Weights of a small mixture-of-experts language model, trained from scratch on English Wikipedia: 3407 steps.
Below are experts of layer 4 (counted from 0) of a mixture-of-experts language model. Rows are named gate (a neuron's input weights, with its number), up (a neuron's input weights, with its number) and show model dimensions 0-191. Each number is 128 + 32 x the weight over its row's rms, rounded and kept within 0 to 255. Numbers have three digits each.
Before each expert's rows: "mostly gets" lists some tokens that are sent to it at least half of the time. This comes from a sample of Wikipedia text that the model never trained on.

# expert 5
mostly gets: " million", "ted", "ged", "ized", " available", "rated"
gate0:213132063161073118141108098098167162159087136138123145115061114142146127134083140131157105104155130138124187111136108120148142108128131143081193061163188098126118187121184111176120204138075148137065100132108172137120162152072182171070143125120071104175110102098134160117190150126122110126163164156131176104168099103124091116185166114125154103102106162113191037071156141098150171123115059115103132093128134128161134109167107127124155108135124100154162148139153147107148088132129103092143065153169118185097084108116106106122145135140177162121078150159084103106136128115156147097
up0:133124100138105157090112136112120142144142136117147108109131119152123163180085182127187094130176106193175117118089124166164096108150105119146131091132143095127147157039166105103129142160143159141142100125104138111113166135177153066101146187146114095101145110162107139128154122120168151107110172159107214111107116149152147117199162084135110145141138099090170142109133173132158095138128184081109142142130129102144085152147103109144146113188179149169134123167157137106080120118054168086161151170131073196137134071116145086139164136134187059151081097044065100137107098099083180056

# expert 7
mostly gets: " local", " age", " family", " car", " son", " member"
gate5:130130110133111126140079158114132138096085160139136185093128102141086065145107130120098141102128158125095137160108113123163113174154117120114092139130119102105092067150128081082082126129127236117112110158184149146135094084115063162148083121126086099148118145155166164138080119145139131137177152126103152154124144129165090125189136157065140121142153099103137185195118138081109189183113144077161105116163182106124125141099138114096135120184082137087160156117146138170135137161156139062170130138191166136128145126140001127115173111160135154156118175200085075146142146075079131152
up5:125164139103127136134113068116061083145168155151177112102071142103182126161116106155148069079100115102152113159084180078098170093157091100123130140086123206131115117140158149118130155126075053172124170148130092108113144099139140219095138104088148120149066105148127115158137087097051073099120167121122138105153135152117155117093084120161076163107127157173070122055150113180107098094163110139143151126122150136142105103109157145126172132122171076135037134120143103098145085067140126142104119125120142139122086074115157146151100109086091070119142130110164120092145086191112089161

# expert 1
mostly gets: " Fal", " Som", " conv", "ić", " Ten", " Pe"
gate0:178130125121148177142147144090158132094089071130143156133146151103164129142172168099153143097092131098063123154166141167156221158112190166088189158127076113152157129117139087172115161130132148140158106182163099118082152190133119144163082175117162076113117150144126118108115107086137157121107072128103119146127140133122068127115164137164126161063139154151129131114069117175166145165109108230113102154150097186129117103110145095149140157175141089150183157086078095138131141070047120078109153152148168180173148187098122167172144132111121154149108145084106087134129084084148137128
up0:151212100124144200134148190104097112199083136128163164141194175083144154101112057085096103154135134176103125110062079125111072131157136159133089131124090182103161159121129188138145195093097136142124123147085133153074116158155176081141160155097088049090164180168109117108098132103098148125128120123087143129089140131119161118123105090181083109146156124155098141103169102151113152074173143136127125139140129135151203160119121120172112121143068090119119146083082123150137122136165129158089177122154148135116161122189162100126152111060066124104144068137119116121107163111117104081

# expert 4
mostly gets: " a", " McC", " sq", " an", " Jr", " Representatives"
gate25:133105149116158122174147131149115138074149116140141081191162094086117133130064196134093124141108182157170168123176138155092167151103113150074141088104101139126061174101167186098143093077111189075103110090144137133136163125167120097171134107158086188078109078154162161124155143183066111087108120158149104120163135134142119099051124115136150023122108104130164159173160133117147146175151130148168144099166084150147118109088108156085098114151128160109170156149103116090085153165140190147123141148126096127118179095167109119082162189095164125140179121137125093132167127116144195135
up25:156147092082161139158090107130139135164080136160130112112177192131131121166126117120081125122101072094091056126123162155113155082131050079103114080120068142218066089058146102136137151068092160133116138168125103148138126154109106157148181070137091078077120172102160132158155153120128110158121218080116147140102071107105119207126112145127032123106117142108144111158139124094126186131115105075147089157137119139071088141094173117116161141129139147133127133164179156189169165137128133074123123125166144190158164132097134075105112151123129134132138108136118136118086118152132113163

# expert 3
mostly gets: ",", " to", " &", " Pa", " Tor", " Tan"
gate11:137128144111055156175134147085110159096050145099135094203074121113114105111128194101115154113140159140154145133124153166089148155162094125110102118153121090202128157138126113115111158129098104164126060126139088170065138113165117117083103131193113141134178193175142156128099178104135140086146132105123099113136127100106057115058126142126128070108061141146153084146173153127128061127135162136143093116131092081124120172122103135051085164126095130119155146062119148173159195098134087165128168108118076141078189125142089104124139167132102075099120175151143146148146091194117122127
up11:092119126072110156152127106100081171099051120123146108193063140137205120162143155189144124121097135108130108159138112172118102157151148066140105132151099112116101184049123131121115100193120110111082143101143141143091146110194083136080122093150179175153128142126154090107151163127126052175141133152140121181177115177144148108138125125163121071108100124196121108110119165097125088140146099125159112093125138174183149196104066146108105171164122150110154137097141110111140086092142107161102098132115067172180160196118084135116113181129110163130111151158138148167166177179136069122